Weights of a small mixture-of-experts language model, trained from scratch on English Wikipedia: 384 squared ReLU neurons an expert.
Below are experts of layer 2 (counted from 0) of a mixture-of-experts language model. Rows are named router (the router's row for the expert) and show model dimensions 0-255. Each number is 128 + 32 x the weight over its row's rms, rounded and kept within 0 to 255. Numbers have three digits each.
After each expert's rows: a language model's description of what the expert responds to; "mostly gets" lists some tokens that are sent to it at least half of the time. This comes from a sample of Wikipedia text that the model never trained on.

# expert 39
router:145153154121089116152131067207174118168121113157146152159139153077189144178161164181077097046147122100103130112125170151127178104126054159135183125065120171079052185129144136119118136107164083056163136135115077120132133188149178149144146199133091116116211126122093131146092160133116143156110106136165130141159098146121144158142100139151113066115096211116112169136144134160116129106055082072094099131092117164121126112075149144113117164119130108099197080141079149089094159113084141171138128126100130147148117116167113157154177162115163104132109086170093148069126139090156127152136130151119126162158111135113155130104135162154189097136103118152109144092126139106169164165194166083098166099085121167129104149127092161165121120140164108119122164163170125123055162115151187
Description: Commas separating names, places, numbers and dates (Como, Italy; 5,882; April 6, 1992), and table bars in result tables.
mostly gets: ".,", "|", ")},", ",", " ."

# expert 6
router:105105116089091119115127074133071112156100168138148165127124058207135104162192085112132144118173093169157146044168120102132119182202131119094096061129151172160153145131102173176188073116144172142124163147120106113136185173123106089115138087103080111101099105104152114128162161125148116113089178137147141148127126134052142107147116136151091150139147069151155068180171093139137078182175154101130120105175086115154112167116101070141145088144104115127150134051172163115103129144177134143129131114118201079118186118171127142151177140134112208102128083107153146111144102119096131103145132123102074102141130173101132059083139178142095095145128103090144102114089125122136078147096154095046102158121173115128138124172133160126147168152129124158139052154139140176102113154096156
Description: Label words opening table cells, infobox fields or section headings, such as See also, Genus, Race, Personal, Website.
mostly gets: "Personal", " Genus", " Species", " Website", "See", " Binomial"

# expert 15
router:152198118113134119124159109143133133157115133082119120145151186113121120091120122108129139207109142115115108190115103119115035103144030179130085168164103138098094160103168146072111129111139088115136079172178093171102100164098084171074189134149136125160169081142116076133115083095114141125180101114143084107115141159121146173157053129107104104140056113137107135152092136179100101180107127152110137180107130139147131102141094122110089137095085136097138149127105071098116174117082134150180080107136139161151110087122133092097122155108130096146090164152123115161115194067171097109152100083183122107130094125137136140112107121099113180124160105113137150138157130229098129162152123182175137111186013157124105077135143174116153137122119210136148136153162169136101128113157133
Description: Word pieces inside non-English names, especially Japanese, Arabic or Spanish (Mal-ika, Mal-aya, Nov-i-embre), plus ! and ?.
mostly gets: "!", "?", "mon", " Japan", "onna", "ō"

# expert 13
router:109103072120140108152114094160096152119166120125152133126162165077127139114171088131153131182164102082110092137157128119090099087125144176108179151091111106126148129134135141143119130128127239107100144198076092148124076110154214106147172132166149119154133160177128156048137136081066123102195096191170134119105177141134130083127110112098091153142099178140081150113118084090110142171145145146145133167133091159059154167108117077082159102073113169146173139105133083137131159128096154136102162155107169175152104127123092156144116154141067073093111141062128137163135142132184133118105165046137199162159168097153117160118149133114115159099110154097182170177145128177075124088125144179120122140126189092139107114064098081137140169096084110128132108181107091142127099165134140
Description: Ending pieces of non-English proper names, such as Salgadas, Taliban, Subhashini, Tarafa, plus Slavic and Asian suffixes like ić, ski, istan.
mostly gets: "awks", "ya", "ić", "istan", " Thailand", "ski"

# expert 44
router:118157158097148233063145173072162113075067142060146137106123060147160128120054111118134154103114134151073143110134091150182147074089123122107123137139152104122059118150128144159119178141147158088115134136072190084118105170129121115129127128143096147122105127123080112131141163100154108071110134114096140149174092152078119151127168085103136202165158056101132130193141154124125085108170145134138111129130204134096150140136157157115110136155106102156174152131116171119171075157140131065121124098105165130165130185142088203164170149119126172135132089157160087167087139179107139129116138131131098090128181153096127150152149130113205075116119141124051097175171161147137107160117100119076051166099167091096118188127116147089157145147148088177074138142144133157134131122104133
Description: Word endings and starts of proper names in tables ("Swanew'it'", "Erik", "Columbia") and the ″E or ″W suffixes of coordinate strings.
mostly gets: "″W", "″E", " Clay", " Cos", " Cry", "ult"

# expert 20
router:107161123081124187127157155127105129101123197144178165156160081128116139112113140157089153162107174131087150142180125157117122109092153128093115117150135133170127230113194169086184082096126118084098162117118146092096126085161116155112095098132098161132055105072098145164154142102141164111117147056159127160120073067114066068099108112133193110124104140154156066098103163135090168132100082094115082166131135096130112097126161131142175093148150165140105170114090142108154128154157119138108170085123129116187136126099089141102135164064153142129146105123111162168142116189125158089156093121092139147129122185130128143122104050151134155099069169154114131152117099072116131090124153212078088094128164136120185129164087143133174107197111159150194089139149170178095123126079106
Description: First digit or letter right after an opening bracket, quote or cell space, like the 2 in "(2008)" or o in "(o.g.)", plus "by" in album credits.
mostly gets: " by", "In", "By", " By", "with", "featuring"

# expert 33
router:120137070119053168071143153162146101104129114092159170120117084123134150130120201106147124123106125090210084129153045083150122117165149115140142122080114134116124186062091093190112099107140097107139107163081102161124122109128109093065059168142152137172126141112159162083126075112188097038138094092122117112149114145145114150151068111169176145112134135137126114109092181180128146155104126105083114126120148115183107074112131171138116088120119171063134141144099114138187088171129144123057123180101113157131124125169167079082124170128119114136103114132175196103212119141148144121142121126169149146133109100087139085122072058074072150141145113178143186108125173115173118111122121130173133071114129156160118163152143205136111150121113121145148170147113102142099093133138071
Description: Word-medial pieces (Dor-is, mill-enn-ium, Ac-ute) and common words like under, while, time, women, emergency in running prose.
mostly gets: " under", " while", " what", " time", " women", " assistant"

# expert 29
router:101094189149166171114165099141087199098104109096130141113123120160149156111152161088092104102150162128054153134137103102149164166141079148146130105152090090120152117149150181119122120195111147161137089136143200138156159107155102078126158095169104162159100114159173142163148138196163108203157121146127114112104145082099106137210052068174079097102146098105101153126147121087132116125127178117087174120059083189110132137161151159062136158134118121119202112139125081162138074139123113124171148161121128160077101115093131102124082165177155121103070147134096157109136175168170152113133155155147078124143162103102137110150132139106089175180076133169144148134114128117143114110151120084159172109166119141144148125105136093092166070110126089068080158059124138126099184054108083
Description: Bare space before a day number after month names (October 26), and first letters of words after the or human (m, bl, d).
mostly gets: " d", " bl", " entire", " t", " gl", " dep"

# expert 43
router:119141117081113110160093155092148142171200117188137125095190184067110143149124105161135095091160066134081101127095126079110119169166165121115150149089138127092146104105114142154123127133129088192121052148053071153171143130163132134209082117070164141153127111105093133151078164116118085157156103135135171114134077068147138120120108108117177167119127113157129095105091105166088106180174148119170172091091166119140182117107171129158084144107180183101093094206114127079122106122090170174095116146129126109167113134091152133100139117104134082125103099128114179127120154142132122129142168190172123092136087070082140122114124095200132164197149127122156155149127150128133109073143104130121087156166181138154104185101169103121115072137131112142105085074154184160190133136178145
Description: Linking and auxiliary verbs after a subject, such as is, was, were, be, has, been, plus on and about.
mostly gets: " is", " are", " be", " were", " was", " been"

# expert 27
router:142109110159190192143159114125149128121188132138093065190101125150075138103131082100161136194115109135094124082153126070033120143139124109109119140127158127095162143127141138165101055161137090237092113115143184129136077073136109086172116105173149099109054167156155164084158108150083164062143059176115104173066125100121149147085148166139189171118119191143104201117150119121128129159159095210119170143108134150089105065125084151133116133136159196180113188124134100119116109103145114090101119154121102127182162175114139175091098148119113127093152147129157088164181110166080118114102110150143120120143174138144081139121132094093117125146093083148096099125100078124152113124144119173181148131120088117125138107114109097093135088126131118131119122100116114075103115162164134
Description: Periods, quote-periods and paragraph-ending periods closing prose sentences, plus table cell bars and semicolons in lists.
mostly gets: "\".", ".\"\n\n", ".\n\n", "\".\n\n", ".\"", ").\n\n"

# expert 48
router:080090150165129130086145102156126072081100112143149160145103142081158087138113109180086102101090106112113108131105085162171139144150101052147137133122142115154140088171162128090109153181115197082059089129122197030133151142079115158149160143078153168141127150140134152157128091196148121127153138145142137089133112100141141112109146112112075120132140095083099080144136186154178051134075152117138090030090141127170122120189174166120154119136122117162153126145147079078143108168073097109117101176120182178092116186084124069160176123131178145128084066114126098099090121090131096118145123121123125199068105119120100112083121132092100093126115162140122132082139126158141097116152117119132170160103168176151060144160086145108089133084169122173181144127122072138131147126116104
Description: Opening syllables and articles of Spanish, Portuguese, French, Italian and Slavic place and personal names, such as San, La, de, L-iqu-iñe.
mostly gets: " San", " La", " des", " la", " Mer", " ne"

# expert 35
router:131109160118107159095137079062160157143165146079122099178144169090088124109124112098135149134153153090085128103089070131125106180127117115097110185084146128099121127082125105155112148143123184084078093110145139090116104116117084136154174159160124141142157144149121137119096090145115140141123090170214011088157121168126095139114124101079142201148113169089178166102097137102117132085142116169126117179144067117111158176138166093095100126118091106113200146122126118151126185161055129157185102113124193168163073125079147164107074140097119137094155113074123126128173085172124136193078090120081154102138182152123095164108113135065138186093155118121096142142170073168131107116133142112123120160181139089133090113122110119149198126121122207110134116157130110109195124113161114
Description: Final pieces of surnames and place names, such as -ie, -ier, -ford, -ston, -berg, -ingham, plus given names like Henry and Albert.
mostly gets: "ston", " Henry", "ford", "wood", "bury", "berg"

# expert 22
router:123168138095134137107133113158139065124127157133105141142141088108150144147142173090162090105119084076138088124092186102105177139104100133139120185094107111105133085110167142105110078134095064157151142120142065184085110132123138132138139188097174071189106153062154167144052099092103150136083144118206162117150116114101149140177166058129142132116105138135165118159125102134176128157158163134121127084070089104151104094078129224112137113145121150154134114106140072108050146062200158144118152140123108130187163175143091126143092141175100126138155084110161163067154120101120093114128139074147115153123135117155142117096138137074128203179132119146111169151144101173166129162190106135145125124197150092076128131118128100131079126116118072125117091149131093106193193184156133
Description: Clause- and list-linking words after commas or names, mostly and, also that, which, or, who, but, and it, was.
mostly gets: " and", " that", " but", " which", " who", " or"

# expert 12
router:172143104098183159167078079119145153150183158143140145193204140157146145085158151134032087142169114129132150141128121188101142125160101149161079100170155142158143095212103143144138171086095092162160162120174076116071109119125140099079195201173110137179055088112176124133111139159117179121172169100126148188126130139095187175163123118106139052118098085141164194122103119135141126150113147109128153084072089142131132134104140159099110108106072140132086133126122171152190160087155153105146178140155079135112148125066097146076142110084157155131136122096131115156117147152056112155108142135129090125142166091092117146109141134095121134145108153153144133089160095158155125110178089118180169113201106142108102160125120119105127120177136157100080108111104099064136169144160122
Description: The word of after nouns and titles (Son of, Earl of), and colons after infobox or taxonomy labels like Height:, Genus:.
mostly gets: " of", " including", "):", ":", ".:", "American"

# expert 3
router:115153118175122081128155109124142081072073113120103108063133094179125137163117091219166128200135099123110157112164172144096182123160143113190120146119155080097154169128117054138120174157118130104109117141134135164118127093122152137095082151066139113170129136131107128173150170127147169077116182099087109107127121125128112088099169137171125118101175108137119066159133197173150144118093153079128114083166160104179144139159106133178120134079186137088071163152164135222161102128104156119125125155136096118132123137133120111168207139121173135103078061188124121104137080139148141060166126113137135130095095189189101128131127140128059128128158215132154110115081148070165150092116159087098144135120143117135113159125148149110103167167128131100147139132100119161145087128032157
Description: Digits inside measurements and decimals (4.5 m, 2.041) plus word-medial pieces after c/C, like c-ar, c-en, C-aus.
mostly gets: "Car", " due", "And", "umberland", " Dar", " CF"

# expert 62
router:162087096139113121147099131116188183099076097139132124179097173152118146136170144120165123075134087131128169157103145117167180175161130143137086142101151095116110057148120140134107107153203101155117132147098062192129085089140095186136080096067202102140118127114184129048133126142142086089108135144069190108122166136137150140081080159112139173116102137147174119097105108139107136111255092116118183094124150101141070080134168149111126124147128091093110117116121175146175146112139150135162194120111117117119125098179160113157155146077178085128084182113118106138155162119157126107122128187155125127134073078137184094124097053137123107116110133094145139150148123183065177093094109156132086168113098121145126134155091133203141101127123109078128164114117166123116089111171135
Description: Past participles and past-tense verbs following "was", "were", "been", like "played", "held", "served", "used", "directed", "Produced".
mostly gets: " played", " held", " served", " used", " won", "ated"

# expert 54
router:123148121180178114119106080065126158142106149089136103164127166095119155091125107100126156076120179107120120141150113140105153096137129166111062128081082071143172116109078147116085117178095188115137108094195121100084155084152107106173084135113166074160171213111163145131094107160020121101144148099111197186182151142133172146152100127100132026123057081132099060139169083118109150138074125159089128186160164156091080143103118179147138104094130148126111158095137118092115158136125163114195113171081133154146110162110146132097126107162127085157112121151138157151125125116133152104176154119160150159124090066121164112097125144163160132113123121108122079127153155175139133087184109133160206099119082063148132162129152150172113126121116082120152085115087099139122129112138102
Description: En dashes in score or birth–death ranges and compounds like runner–ups, the ending of article title lines, and words like National.
mostly gets: " =\n\n", " National", "-L", "ni", "ti", " IS"

# expert 52
router:093108092151139113140163146126064095121129133109180101152139095168117134134125152150125158088098110088132151109216177108105153159097118113123157123119127053123160164189122076109108083128102252118141148139090190169143088144150108124144111088156148091128174109124088079130116157154101085161170164186098177142116142103101147079081160185164113110205120081073085141154147082122075130086124149122125105140065164122153101158180101164157144140136135127153156155136123105197137099152201133110114130190092098133068136154134132162147109102177128093165133102116145113070121091146078118163107151100122123126125155141160096137123130148063132072127106138153100046086074170151120133150143139122162128130133060083088137162137158110095118130165163125143102133208168166117113126115067146
Description: Single capital letters starting or inside acronyms, codes and names, often after a parenthesis or quote, such as MGM, GTOs, AM.
mostly gets: "T", "S", "B", "C", "O", "G"

# expert 42
router:077143171138170074075047107147156105132100108149172146113129121165158110145115109115106151107056089094185140123112151184167160171141166173106168134194111164155065157076110116103107183119066159063135140094176116133107132190128119141022140078084157100162175138166157112127156124113162112183167103171157106075139146159099091097112160123180110183146142167059154144098092118066126085088145097104139117111133137130129190180118120105152115110121082069086119137165154120128173108109144162115185136161109099147083123111097182070169103160136183130096116158130114094099113094052091107126127123143189107111089177126146088157147171145142179116093199119138133143104141124141156132155116133083157095119149112114089108140128091105110120145138134120121111140146097176129157136120174155
Description: Short inner pieces of rare names and words after an initial capital letter, such as H-al-pert, Upsh-ot, Sl-ipp-in, B-éd-ard.
mostly gets: "&B", "olt", "irt", "resh", "illing", "irl"

# expert 36
router:129154145150106197138171118140115093199130113120077113122142133114145107126157134147083093159126132138160161079178099073149144169123108084158117146178126191079128166145168129147087149179117092168135138082105125116120209088142092140199205055118129124109071136126177096115166118143119126157170115137095122114158156133117118099131075067139114056126139201143052163166114103126117107145073135124169130135185108095147186088172115119134174134086105147090138138090127132109071100153124131137109162119075119149118103114114147155106149102169067124123139147159100111094121137145127102175105136056083132101121127152108110206133141147158141215147125148125130119117133138112099133102152165156106171135181136166111160170072121067166108109149191125138152133184175180082062138068103085
Description: The articles the, a, an and sentence-opening The, This, Another, especially The starting an article's first sentence.
mostly gets: " a", "The", " The", " an", " the", "This"

# expert 11
router:170188143086146157101153117146161123055113202101054150141151143100099141158109077179084145132173174132084082121148180173139084109156133150102098153114151140059196114134089100104130167121127105095136150177124139128126112086165162155151099097128127085167119057179128136164099142092127185088145086129162106133081108071151108193200128149130113052106120132130105154170085147116154141090073076082155113177133119126145110101105100131164140063139114154173119131144098084150176086149084115168113131122095087139170169168128121124133171139157181124143105089110110191166108107119129072112160138128129120159192080087120107102142107126090112119159096149103128146106088169125145134096132156142158126117097138067145060130128178162091149106220115082129091137176131136153170122113099176
Description: Short word-initial pieces like v, k, b, ir, ov in foreign names (Ivory, Kirakira, Ivanek), plus United before States and digits in tables.
mostly gets: "v", " Ar", " Kar", "k", " Av", " –;"

# expert 30
router:176133126110159180144148140155131176104170105143154164103064146136123137088131103086086144110160149110107148123062133098122133113054150164154096184121154122128147114070074185198120086079171110108184142046112080208183134134125125146176140087083118151094080115111117144097138150127120100114093150118098140149129166159140120099055166093142125175141131094133173085116130115115121134115197099129146138133151119110116112114125113086141134110153127113083130116140100098176128174117159104169186183120106108138180066085090066090095166132027153152161128143132131126168073176151105167148119102094103090170098090110101172143139096161108107129125155068106136113155090121150092132136060131077108144153147142090092114100120111104189152135127116188108198129124179198101130095172113153
Description: Country, city and nationality words after the or United/New, such as States, York, American, Finnish, Chicago, plus quotation marks and Preceded.
mostly gets: " States", " York", " American", "\"", " US", " released"

# expert 8
router:122131132128155134121135170105128167107174155154127127165139095120117109125083157180158101131161110139123136082141123165077111111116130089149091116103110115106117168084186123097169141070076117126108144109105074139109138135098160063140094140154098189172129135103115133149104157101164121146140101087102113140115123101130128119108137186131050017111102158101084088127184171117099144110116099167103132145122119150161132127180192129119067101097175138131065156101117173080146113045131132151120147124088140147145157125155137205132135113137102131198178143099141091142163175204183133108186107095148099136104162096090058165101065118186079146102083131129082144165153141084153079144125193082153116138161101176155087153107147147155120098149102196149149157152070159186125114159170157
Description: Prepositions opening place or source phrases, mostly "in", also "from", "into", "through", as in "Location in Slovenia", "based in Florida".
mostly gets: " in", " In", " from", "In", " into", " between"

# expert 0
router:098119111110122169063144153180099147125174180091141181106127070138081171110129131137095180167149160140177146163106119078139114063141167146108087110151061128141158117181091112148158117124164135098120141138092145142158184177102118119164155099131091131051145158117090096152095181154104083088113140173111081150167109101131105102101092127069096180120148114142162142122169084093148144160079141134113138199132119124107104144135073102129121176103115077151178128150110119126080185143163124105124119139097185110168158144167122103190121104194139079150136133204117113162073176099135185113170193152167105108153082173120168117102116116100118096157156140130109090129108116117057099111104139150080193091188162088144063146115155147085107165150111125129132088130175079159108132085088146
Description: Periods, hyphens and dashes inside numbers in tables and election results, such as 67.1% or 1995-1997, plus first names like John, Fred.
mostly gets: " .", " red", " Red", " re", " Eric", " Joe"

# expert 45
router:137154126179145125152136123176154135160108177129146100081174127166121118160074100072117125109138108074183144123105104159155160104091175097130159165145077179107112098152106066107107137111084105105149127113114077150166114196113133164122117121141116149125130107125137147102094166118100057119081120122128138082111137091080092138067108156120082138127134080067101094142150154072111083089092073166149196158136147144128150090112139088118113146142122098177159071054165174172100120121153136115144115142096168132133158072159121133112115202107151066114117163206113083152092140102108102106192134156159077137137192121162053122104128149153138152152146076102127143104204191223140121166158150091161173150131133169144070124115139137144136151144115119147075096190116129139104145093181104
Description: Space tokens before numbers in stats tables (percentages, points), and the piece -in ending names like Rabin, Pepin, Assiniboine.
mostly gets: "in", " there", " Lin", " Shin", " There", " media"

# expert 10
router:111126108169133063189195064118068100187106040120126130135065140129158095173142104170170112127103155150134102101141123181150153108158080121182127151115142155100182136077169082107103164130125101144066117133093107135171118109108151149088132065088154130166170080189139126134151147179167115164101167092119099133116188104159126096190160147141118196108142091158115114098145167106115090115138128124167145130169115150131145138107125081104111097075102134137108151093140084168105152103138114132101067089148111094089121061121194107132092207115152076120154170081066116110078143077154096101137163183136209151125172132117136117129101101103095171117155148104127132120078182149134128138130113112183133166097155138185106175103168136109127157133134148150164187134128149110079139189127112
Description: Month names in dates, especially between day and year in office terms, such as 30 September 1993, on June 17.
mostly gets: " October", " February", " June", " April", " July", " May"

# expert 23
router:153073149119065139163125130067139150113099104123144153106105087182116125102099130116119140086142105182082162146179132136174140113135122060161086090157096133133085113184110112149145152110161191130141101154156156045171123150150109143134052092092076129101139145135130149179189128108119106145112190079174179129151097158119123106124089085164142119160164105195133096128132117130130143139148133067125092083144169068153121106179132140155117119178135079127128153154094098124111104139129095114137122168182097089126184138193092137165057141120100149163118146110143072091092156095086144103124170151082108126113100171139107111112077085184157112151130153178088082099155123102119144182083094149058090058058149175151144083177116181085165129125135134104121130148143144157154101186162164
Description: Capitalised header or value words in tables and infobox fields, such as Total, Pts, Yes, No, Length, and opening quotes in track lists.
mostly gets: " Total", " Yes", " No", " ins", " total", " Goals"

# expert 57
router:079121114113104102136155108160162110114168159130189122134112076153149117148124158177098162045106127123103121158245150122155117141127103139147138117121153123127118137171094113129117092171124218115163172129180209098175170063102122104139062095133075112121164110102130169124071121114130060133147159163091147098107113146161121105116175126136100081184129046099057141105159113174152104123111123100122142161066110065168124152120114141148148121156137092167115080085130150116113130135153146130070113193188114136078083138122107148127163068230117099129123085132124107087113164110051136069132146090147116126137091096125124162151117127142138070181124136142166135115100117097083156121158136145105155145151067106120138143110195090141117151143121125097105189177147102146109142112093117
Description: Single capital letters or short capital pieces starting names and words after spaces, commas or bars, as in L, Th-ammasat, N-utraceutical.
mostly gets: " L", " J", " H", " T", " F", " Th"

# expert 59
router:158139142116082090122131108153158136076194104106131124066051113088164066150167156121136125139179148114145109137098162121092176123166079155113172062115065162134072129113092115111121146120126210142117087161164169116111131066086099079149137085140086126147100106078164099182135123154119138132085162071132109153140143083142140157102088112105080080104166088103155121107129138097095149153174071122124167126110153121101069143126103151163116129128156194097127068121139121122122143149123150180124212091149140132110154181130112094089160072139145136128167060177059126115138151168112086151114164137159149131110137189155118175120103077178188109112138122098205186088109145109157101110086119127076146180178142159128117084129088131125168140169141084110101105113124068150123146154094164
Description: Closing pipe-plus-newline ending table rows and markdown separator rows (|---|---|), plus during, following and al.
mostly gets: " al", " |\n", "|---|---|---|---|---|---|\n", " During", "|---|---|---|---|---|\n", " following"

# expert 1
router:131143073148067054148157145142119104127097147141089066085135182143138052142220086116130148134117167113076105169149118136115119104121102161154105102115065105138188204144092090098139172142119115146118100157177115099102158070105148138121111161084130127071093056165143165168140171038163188149180105134127091096140103127140137140176141120129159115121096148169107089104078116185154145120114085143113101135124081097075097175129180105133201133106105147122140147132042109137173127149087188186109159111114137121085109104089182061092148143164168100142127111143107155108088133142118075147147128114158113132193083078171124161123127153127125150146177120112171081090108154126106198137176123172120093125106166121147128106124145154096099114168109159135114105146113077164133114116124115
Description: Word-piece fragments inside foreign personal and place names, plus digits and survey names in asteroid tables, such as JPL, LINEAR, Kitt.
mostly gets: " JPL", ".S", " LINEAR", " Kitt", " Spacewatch", "frac"

# expert 51
router:071099157163148099152113158107162088102186115160072161122089154137191117125162140131106104141086142079100162176170184182143160180124087093119138102129148223191107147124164115145148122146127073063115123101152163108104087073103137146127066178065140144163124107120106121158154086144154182156131105090139159180130179193159135150145181145197094168127084137121202075110082159156106104130092104088086107163144118110123144120127090131149047084144120062162085105182110096142183148135116146137129066124146109138133085111093145093144134132083119160118159147120156164132112109167091123165111177109141087181120088115097115167197168152135135176112104167133127109130089130134181196145187135144111105143158157114128179117145138139136089147171107115136141133169131092115106122178131166
Description: Table cell bars in election and result tables, the word of in institution names, and name pieces after initial S.
mostly gets: "/a", " Occupation", "'", "&B", "ischer", " our"

# expert 14
router:130174142129185099106094133119190148123115138080142109093134134102150170156135098171118110103156079119112108126112164068069115111104127165129164120110149155135123096066087050196142149172121097191143107125133114095172140165113138148108083163097141102159138146093174156119139086144088082060168107115139122124166133079183123188161146124150154073116112099101199147152104085071130157144106146125102102151108128140125127192154099175147069147162142139170136137170120125155187165122070136068166162141086096122091106134077131159071193138176085093178120151108124099095117177109158114137163081142109111165134132125120157130167135177188151164084070113150073127093151094122169097172171117134190140122147171102157089105118149155113119165118103044116097166108081094106096170129178143
Description: Opening and closing parentheses, square brackets and quotation marks, plus invisible marks in coordinates, as in "Pernell Whitaker (c)", "guitar)", "[airplay]".
mostly gets: " (", ")", " \"", " '", " [", "("

# expert 40
router:168044097098119084074096169093155201161180124208115060162093148137106091105147135170161160133086115128147104115047157074097124131091180155123111147139164093089144097149133111132128155085137093195085142100089189120107149146142094116111111161178157143143070089099180105112098136105141118141159176061149120073093143143192145129151123108132137150112087108186143190123105151170100153124140142125132161104065087081150115123168158168069148121148196132095114081116155119086109144101146126169125184188124169116141133152176174148119099142062170155103150161108149109146099165108156085100138093163153114109178081115140132119150114064149148115143149134122089137120164123122121121118093165070143132128134126090087090117127065118187179061143152139091100142090127162113144129101162128
Description: Prepositions like with, for, at, against right after a verb in biographies and plots, as in remained with Miami, winning for.
mostly gets: " with", " for", " against", " at", " over", " moved"

# expert 50
router:084105100123131120101106122149065117088155125138211151096148107113147108128123160108133126106104136087135171140096137107098090106148122088179174147117077159118116133148089109151151145095136147200180115167090097103117137138111181156145074174123090162122197122155128120117153166167144121115111088189122162132145180143135098089109180189096151188118128122103110126118101133127095124169182146181101081153129186106165177139136143063166094172142094095140158078092188194164111115083120097086085126089131135115107143129176126178119158118137106126123103161088145152148119119072151147116110147147155174077169144103137087098191143091122134103067104202137143107098138200112138113083107225056117102133128089081126133124186095146124123150130142109186106080076098070160167085114092125
Description: Plural suffixes and measure nouns after numbers, like "-s", "-ations", "-ings", "metres", "minutes", "years", common in census and statistics text.
mostly gets: "ations", "ings", "ions", "s", " areas", " area"

# expert 31
router:144162128169156134093153129146116093145040146125070167170147134136125116107103123137145072083112096161127084107252107123090164129176105093180163139134114132130076130101141122173125131138121071112212083110131096148091166142123142179148156144172117150140078178115158083123134184107158146111128079124143188116035138189121129126138130104169084072172127182117134115176160169119173126108058120118182171165148146147110086202124145070131095152160116162116088132101153106125074149149124143138103140180135105124152152156152132130125101136187147174115146153116149187156146100159122134130154137072124113130074077068161067178173155120149145200151151087118173103124153127109163145126115101149137156126124150100128112111112143170104131077159126155132171128080113081084094099102120174
Description: The function words the and to, plus its and their, after prepositions, such as of the, in the, listening to, qualification to.
mostly gets: " to", " the", " its", " their"

# expert 17
router:171137138183136069156126116133112096132081127165131093075102200142123107119142113114133140159146134102112158107104150134114104179145153162095162134139187116146093144060129140173163103145173075148099121077115138143144115130106114154074130183135099084176135115117176192128105115181106120117093137131099099152133066082088155184080156147117164065125139149150172129136197085160136137084116169160092119148124135147065042134061085174091108128126142190133143142152075162167125114111168166091063092101122079159107104121162110083054195153134167179114142131126173110149121093173120143135125104172154117113116106169177171160181126148202086125135110157118160104092117166105161139144172141172208133141092070153111133138091188146153115139146096094128126140112121144200127101119103132
Description: Commas after clauses, dates and However, and spaced dashes (–, —, -) joining clauses or standing as empty table cells.
mostly gets: "\",", " —", " -", " ,", " –", "\"),"

# expert 53
router:122112095152084149121186138101186059100103163093160166141157075085119131107158165154126150092133137152137112173155104098111092087172148107105114108124084110095124123165094122124092122149135204128080103148160183019166149203106130151167095060082130102129134126162094158170093141128167086188156153124141153121129090093207138070139137102154168103140155147141112110184150120160151149140119085125092120132130141083156079145166156155143136175146161145109175083113111076097141110149064130126170136091123184086123156183103113149137095092173126170128183098142103122112104166072097115140101101177078167094125130136067143128097078179144197076106143107079143125071182148144160091123109154134152102128073116081191129114167126156084110171130128134108099105100140132166108101146135118
Description: Initial pieces of names in sports rosters and tables, such as Mc, McG, San, Al, Gill, Sab, plus minor-planet terms MPC and Spacewatch.
mostly gets: " Mc", " Spacewatch", " Mil", " McC", " MPC", " McG"

# expert 28
router:081132143109143147123108144073143152053081136121134120153101086095115141118097135115130065097161165151085099131180121171185085131134194144118070075134127103199124163172105130089148121095112135069187121131099139113136103186160171127095133115143160137135154148176134111145105150127118166122072145114114148133157089113089097073122052183201140082121134139071136150042133089154195195142092060115109120130145152035101124138126178124108112150195148116095140125167124144129136098136159170158129136148135137088152162172133151144123132121178126179137111117087116153174215098194056173128112141159121086143138127161119157083137131099132170109085093140081102100130110151157146114109138113137087159138081097105114153155141123128086183159106134100139108161092084133194194136110108136
Description: Zeros and ones in scores, fractions and percentages like 100.00% or 1/8, and mid-word pieces such as f in Housefull.
mostly gets: " well", " such", "St", " st", " ref", " emb"

# expert 24
router:120122111123133163108133079139096178136162119093156124175126097087079132157159100068180123140164132210118118085092071086087113141121167113095109188117138146101161118154134136170121116081153172117149097150143084136105112144134134098193120109161131160086125171161118149083068112158069143087089129148163123123125141177106091145116060181077141171216128126121157201071128085097126167145236158112156141189166138132148132158070101107105146108139090158152201177091101123079129137141110120111155096131147142094128121056137094124120096143072038141127132180074122125130091154134181141151112120126070144152107172156091142131142153137090115113127097048150128143164186067109122125166105183122156138093108100109125140103130164160112114140093097135132142101099086128103157145158132139
Description: Final nouns of organization and place names, such as Academy, State, Department, Division, Squadron, University, often inside lists or tables.
mostly gets: " government", " Department", " Division", " Squadron", " Institute", " State"

# expert 47
router:141148093131080149117143114124165119086087099157171102154165125141124150163131114062109161144109193168111039106145176105117129080134164195121110105140078088133149177138076102143099177159123065166193139094143097115104095125170089105104151098100154094133119158188114131125140218071150109181151118098107092133095171079146106188174135148143117077145099136178114121118139055178158165101153106104121113115151115145131122075154124122160138105132173155068136122154054132133090154098135147136142076127083107134121141157172090127147106107147100130137165126141133159158145158110114203121090165125107112116126114085090123151141126125113170162078120121076074078166149128159117110094100150128125148136084189081087155155126108107139149115150119090153081139133125237157168068053165169
Description: Past-tense -ed endings in compounds (al-Qaeda-linked, hooked) and infobox or list labels like Born, Died, place, Released, MF, FW.
mostly gets: " Born", " Died", " though", " MF", " born", " FW"

# expert 38
router:077110151128158086135134083165095117137157100051104120040128154121144218133155185129125114102141080130146150037159045181129147132167148131105130133091175092089126102127199121119098118131115179124117102120119153078173133142173130165161119143181098156140131150168153129099097106180134089095121086142148171086067168108155103097173065117120080095137144130098095156130156119090109180139113194208158133126097163166120143113163108081119136101081136129144170124135142099120142117111072138140137073141101126165192173153096094147167114165181115063141108128114146078131144067105151143117156120183117120104094135109152150105087152183134133113147173158171158134130180088172074149150169157101116140103103156133137098129119098143110109192137153113125118156056083185142100140141164155
Description: Inner pieces of Greek-Latin scientific names and other long words, such as "-oph-" and "-il-" in taxonomy ("Thamnoph'il'idae", "Neurotroph'ic'"), plus short capitalized name words.
mostly gets: " \\", " Hold", ",\\", " Raw", " Bros", " Cover"